From a checkpoint of a small mixture-of-experts model trained on Wikipedia: 32M parameters.
Below are experts of layer 13 (counted from 0) of a mixture-of-experts language model. Rows are named router (the router's row for the expert), gate (a neuron's input weights, with its number), up (a neuron's input weights, with its number) and show model dimensions 0-63. Each number is 128 + 32 x the weight over its row's rms, rounded and kept within 0 to 255. Numbers have three digits each.
After each expert's rows: "gets" lists some tokens that make up at least twice as much of what it gets as of all text. This comes from a sample of Wikipedia text that the model never trained on. Tokens count by the router's weight.

# expert 4
router:157110108115135156128151128045120158149137165181102192174192183125102130148119096108095068117164122131093165108144135137092120090158143127138082124100131114178140162128078118185114138117090077
gate0:104155170073144136103179148102165148153108093105121079168107177125063139146169152129178097155128188110197090131132153137112062136148100111138081140067054126148113119131100085118197139143143162
up0:217127089140078108166092129174100082146090114106129109149128130113170119100113096126132160055163119131138135146168123146080109120159133125160108110162135221138153107135129142094135112123152144
gate1:158149135119097170120137142095143077160113160152090115143118151127095160140136073143098137183158183103096161080119089158110134088127110136142106173168154127118150132101128138148120072120102167
up1:099063136123150143135134134130107140153089103107137125098139166126087188179076117117169109165113159122135135121094174089142167131164117120145108154054135134050089108124108113083136142150130108
gate2:138123112176104076149105097146143115097143126095157142103144138118193177144145141149100114108131142089088134123083092131140098106122200138110143142141076123154181146150122125143178135056157165
up2:167109155145070117125110115112147114118108134172134121071121153117102088194091142193143182111103106093094125104108147117146152152087130183099080133158226167132193118064129124132144180081126135
gate3:128162166089088093183088084155135172154191148124081145133097166109073103126160130075111099144185130156152113125102094105120176099113082113110102156072096115105128187129128150139135186094154127
up3:162104122131124104085147172159129123091023154124117095145116075144205152133102098114066186075119149120136094130156084154110150127163154177073192183160116168099167112068111176150097112139075109
gate4:100126144127075146154116097103127125099190212119126081124090102162124182134134120086146173110137157095101147082176173135138156161142142103115142137159118048133165132080124139169151134131144155
up4:117116160142109146158077106114128078098139182164150146167089089181084155101122149147139147108147171088118197099141139136107111137106128135118125191102133060089174137144113127206135122118093120
gate5:168188160109156134061137194139112148206167125117161096141093158063074115081142160092110078117120143137149159143140160074101131137105085066123056165135180147130100137105142113152139100110108120
up5:123059122130134173101173081114111079109110182125070164075080092156179094144127087134102152161151138106086087128120156154146172120145129190183116115081135098126126189085127188169155127212145103
gate6:131099161119082119152153192122164101095155147178128201114100154160149150112146090114125138092165155153131115111156101138121130089156125111132087127085110114111145147129138095079111145137090143
up6:151160132124094173149153152075159122144140100142094171121093104101174162110093188171123088096100123124157094112149147164105141144101121167184127145154120146098171132141121127155077131114181145
gets: " and", " was", ",", " is", "s,", " he"

# expert 9
router:146132115140135123097142138115149137167095120148109180136087138128116111105094100089086103118152086122154096097179056141066106120101178129142119092137119127195163108190146089138150189116138113
gate0:128183152138148102102101115109172170104113093082149153147074178138148134106205129166128123065109106081084050186121120131111149162076152129174106103108119183085143151160114111094110101160100136
up0:133080176071142167160073181149080121123124133114082112073156118070114137157123115122130152121120072139098168156170130077125097104133149121195147098160140119107120140178141145112132154064174133
gate1:177099155123181145144169128070191094141096122124108116176103132172119044110080136145132067190177101084183122101176130164098230131103119112097095092175154108100128127111137152116161122088130132
up1:148203123178127137110114182106186111192101146095127146085074149136096111136145120106115068150114085162211146085141170150132173173094105099083085113155079155120167072134136215130180169132157098
gate2:128166138151186093183139153097161150165102126122133132129177081159114090120050075158124079121188116114132138121111085125097115131195155077051134136102106151100124148112133115134153168127168104
up2:142104128145098096177120117098093111066106107187110141119148140129100106067151091153132185165174129094136134102105081124056159096082171178152155102128055160062079055141087115146152131144162143
gate3:150068162144138155163136095151107091164118146109112152139076106167131135112191077117120125159136139118160146160098164153099137150171126094104100125119131053184167125169137076145080135129129170
up3:151074075131142106133170132145116143110106097130138112135116131088159110176057100108065173192153200058099156141084132157130129140159141166150112111104126115141117075127172134123103137120132131
gate4:105137078090111095167165159116120120141148118091107134115198110123075103104111117169045176194150109176112134122124114152065134112150133106167094107108145102138126162132156139132137165105157149
up4:113126105126116084131105111089137094080109110099141122119097096124126100177126085123144198119158131149136120108138131151112117136133121120095123145138092115183130157120129098130124173122166101
gate5:125157125142132137141115137110144091171163160152070075100153086105141096117109098194082091115142126114066111178145178114157083051145155133122119142157129169117185102160150120082103154095104173
up5:095139095146099142165068100072176108200124154137127146153014105123068096135158099177122093130179132143117128198136109106080143149142181102151146095150161155109137133094116056115105155165125186
gate6:132141178132223151131135135168124101140112124128138116091140146096106127097158075103119115155139156126090122119145138122165131151068135116164087094151138100188125164113088100144080139084124127
up6:115112125106075072134094101116134139130146155097075166152124097128111132162125189168147192126105125115096133151106124105060098127165093164139123162120166116143190116119149114142157115127137144
gets: " |", "|", " ", ";", ":", " /"

# expert 14
router:117103131102128147091149074061129134143108143071126143069105177112155147144131051118126119156185119126110123087171158143076142098140128049150098107123165139153137130117101132144130110157154098
gate0:131077168156100122147092101104153112120159109125073125080046144159147132177163170134106111188137124100077171122146109097160097109166115164141158152108191149165148107100185133162151099119155128
up0:127125136183140136138195096142159117085094056140177140146153131084160118092102118159093088141140158158170090087157087167077144124180103135157197153065090111148132103142141138207114110145088136
gate1:170156088145078133175126128144111111162064099081143154144112111096124135123194099070115114156174150138096113091133094175170140129103114128164129128149210137157136090146117141126191062135114115
up1:161124151132056123144077095102157129144150155102155147136162115080068139121104133177130102190117123091151140148147127102122087123162124155151127121255109132129146131123125100129161143124161103
gate2:156134111174119154133145129137133153142108149168138169135167146100137135188108187125110074119107126120095115171109141120104120100082115144145145086109138118142109112082094093140141145138137151
up2:127116069181118162183119151127096194143126165114125157114125128138100134115092196124239063141108078109089100126151105134142126087165174108151085090104152144053089151092143050121110134143143118
gate3:112110106223163088138100092106174173113103119094175116132152099097132116111166122117135109119131156167123107110134136155218209129092160151103128178228152093103135151107125168111113129123178111
up3:123172207173155059142128143117173120075161184083119157130133128155150108108145129132095183175179100104094145137136179145064099111098154100125111139106169133182091164096066179158154089152132156
gate4:110151096169142143114155111049151130145162144118137106179160132170117100137106157098195128106181090133120117111143129081187124186132142060117123160105130158148103129125137103159188102147196125
up4:136109111150096149066176129163155103124082107130072180092096145079137114130138111158079114118131112202168096180128134129130175134096111148143107125151109132137140196126079135132091136164078090
gate5:118109188155195120160185103091133110112104177087128145142164101136121091162202143104158145090110091143110152145140122145082131085112191150142113115091133201145118148128143096125157112187156139
up5:099173113154158056145151132120091121131170072076129109082074152163137133095088078118184090159145088117104140146117093190163159121149172074122117193255110076170172152127143170131132174199106086
gate6:147111140122131102131179116169131156159123089109129104125132136160144093094124091100147083178104115143099118050181126158100114149145194149086146112098124084171132145123132137094137058141198142
up6:151096170107156107148075061164113120148138119121048095127080137133146095135172104080049169105124086100193117140123118159070115142125161133129086075088155110126096071126138089131155104132148134
gets: " the", " of", " The", "The", " in", " a"

# expert 5
router:096134184080112136104159139043098136149141123100120218185115143171121104131171082129125120140141123112155096152169124140068130132073106090145110137154171177144170113174138120172170149084177130
gate0:166141118109101145173138085134107155137048116157106102178108068155186124092158131109174136113129119088159173121154088090100160149120122133072121146166109110089154182179170077122119157168059172
up0:135134134123174150168145112114122105111112154086146177058063139137108122031109152115135123140091160118126101105168109159124122106099081115160146166184105153184105095138109167134123042140185093
gate1:155178137143139135096108092117191116099126117186149203145166128086140013143138102139120128156130155164108098116160164130116107160159094181095136146155162166118098039111099139145093156126140114
up1:149118162138114164133141172089117125136144172107136078134110193124170096175139152171149128111054122124127132130109146101125138155062083076147107117124095204121110157149117121151130145111125130
gate2:072166144084184152183098137160125109167114088115148151152079111159102161124104118162149142098155179142155129172144103141109117126189072141153188084098101109120157167156149129122096126107090115
up2:145130092158123100122128149148205068101101166158111116069116183145120135153106144131109104118087142096153191169125134075108116134132142140148145170204083101108137067098116098167086119164170179
gate3:103077104131104135117127083092060090145130152114196181165123168060086083130159136091123150098125178088176155150144169155113174068130112073163066118110136132085180149110155150179151142131154093
up3:123161164136121133165112206112095127099093093067096126114100128165134134084141156124167149113126102127039094167099171127104164129130131154211102126129173165115103137105180112139044153110163134
gate4:105126176122096146097108171066157108094086172117174122157117143195209123153140097058156143156048170104136079143182136152089127135167179131078155158196132123119122141135099164110164114086106112
up4:138133121136123086077115138061099075061129132144157106184131186171074107172120117147165126124120168127137108090158106147116093145125160123161162095100135173069127106088188145115102099068144120
gate5:136137184183141067097085169158091162101088116120195124168159107132135072130161118109160152084126177150097109107108116109081076124186065124170175176104160154126151140178155155142124120124153103
up5:126075170110107116109111162107105156074114098126208130154114135201119096174147122113126112119168143143061166136115125142126085136175103163131103150152208154158085058113058182120134148093184126
gate6:079105179138138148173140116135171077120092180127119189154092176132093115089160094120192050141187116103175115123139131172112153120188118178158132165188120130147140172087111184113131161090132141
up6:125189095136153176168115109171137139115080143125113150117111158133152144119082142089136153169094122110191124151155186109046141145127167150156129130129123091123170148129065153134129110082094147
gets: " a", " to", " with", " for", " as", " his"

# expert 1
router:080126153079190099110150132113151116169108101087098199178198163132126114139116067127136089112173155126148112156183089123071153109170122088160061142148150129178132115121122101133165088121125088
gate0:137192166071098117122132163168071116128139088118102114116190119086104110078147150129110144152150104132173092097121092120110123166127175145094122047105153099116182122149098162109102167090108115
up0:105106122146130145172154109123091139135136119186128089181092191184177106121164067159137103117104127164101152142129148126090119101158119154163091149123120142144104145092127118171143106180135094
gate1:131157155098138164142148107091110115044123123138134116144131157117108087098108109141116135099112180129105122118118104108170135130192131084135084129170154125133125103159164147122118165089195132
up1:164141182101170129097084159128091172082159070155125055085169073142107134152128147116087135130105127144075145134121131153128113150107108201109191122118102135142137165117113151131141086122107102
gate2:154149135151155109086122127155141111152087119166187071098069137120129127153114159123106152111073167136140137111106093166103197114082141089129092094127104173205108122150129098115156214097147086
up2:164120117111119100107113121115064149128186169085101161174132162101120132126123092168108154100174110110113166125111137102142074095206097153152136124055132089074152142103124204181127103151146136
gate3:183090089094145126158090147114124166156110192114141127119145141097182108148117122136141155125146120168098156140125125054094164098118149173147151119177168087125094152093127060138068144087072161
up3:031101172211135101145154111062132137132149082125098096151152102193123141155126084143113082104153096125169137104120117179117131111144123185170139118075101115114129097163160150156141100139109107
gate4:154110118093211137151174175078122063120107085148137095157191127133183164104093156150063106103113146109081132166115138091120101107134086104153134141117195078151121156127179090114103075158119125
up4:135140163132086118098101092186088200113142157115093109159059137176078076141112156129172126162166080135172143103201133149140135147155142131110152166143093143139148102136049148122135145061185138
gate5:144172092084107128131084103101167090120184101115132118146117178149096148108097112114130128076144151078136108170136132107158149127141100177160137140204119150134129063108169085166089086114157146
up5:100124116140160145141080147136089088124116143106149141122103120140173105018080080110187093114081130117205133162144149148168089112157155146100134119094117103159126143153123130130102113139147086
gate6:107128154170148133145143113096123088149102138105147079101143116142126110119159032111160114147180154097087102139137107130144084107106113134133035096060116112159167110082113183181151113234143089
up6:153089182103150100136132097064125091149138181128145141146163157092126195124101141076148075115134157153097190140088115099171136117134105049148106142158122172126132144134107127180103110138141179
gets: "\n", "-", "|", ".", "s.", "=="

# expert 7
router:097072101119113158132170106077158064187102137123114176123116207170126123146107088066100124159131105076117110094135062101098136094097128127137103099107141171131164142138092096137185089150123127
gate0:115190055134101081168139094115095081117110137129083096147146179147135144099160114130152157179132113113184093122164149119117111098165112190117146116086161143089175159156092109169146127125125155
up0:115123106135135088092086110093161102169158124118140113124050129136109181067140138079084168155103114103127194127110123033165167143125164129087038146104133070171136134129094183089095096107151116
gate1:098100105107193147084147161065153107122101176124148159123135136127137109152145081122109119166114129053154109150129042163086198072136131134149118106105116188109127130102090134142165104115164158
up1:128090142139075141117137141135222169130139072120133064123191176172115120084095126097085122092136146145147124166183142084133105187148103151162094160178142057173131080135126119160124151164157145
gate2:120076121120138120119153105131136130104106140121126112132165166156175145097126146101146094133140131133124163104154037113155082105155131066129109151146118118109103108129138213165072148096092085
up2:102079130137139107163124172177065147100093100125112127110123112144154077114151086155127140084076138137128091080136150167162170105106135111097105116121111143196165237173145202111106079082106090
gate3:134081103111122121063135126100175131148109106145142100126076094116129159109149152188055167157134088135194058160118160137100122147154122117129148103117159137164083109136094149141161122131132179
up3:056159142158075069110130135097148176118105157136177114058119100165137107090122142128104154091068092143112060138048181110132120161155116125088160191144147130145137166159126144120085090117120097
gate4:094115105163144133105135145083157101151106094096155130164074144107071141138083111109072117115142132123106082119127109167123128099124135128087130108072167121082144119184118135140183149152153105
up4:105146089136142120078142142074155117144111153085124161129075099138091206118184177125107137120125142086140091126089122175083093121180138157083122124113120155107218117145170106130144142127093081
gate5:108096181177152131107116120113081086157087164152136125106207127153091053100117084094121136137089127132096119130078142121095077127121093098150119104218108170119165165133111123178066110169087189
up5:169202118140117108159157069072059076122102090153151141080164123087043200154210136093127157078102081124143107086103122114065127091103116118162101143075141121137115184138117074113127082103139152
gate6:084137101131162122176153068092148138073138158131140125165142162123106096159128088146098158107134134138055141130225166135123132170114114151105113215097121148125133129116102125076108107142093068
up6:099125077079162110131061128081124097132137122054155158130135103128126123108113156130170145105097108098152132093096082053156177104172110109100173105128138158067186098102129151157143157147138048
gets: " in", " on", " at", " In", " that", " from"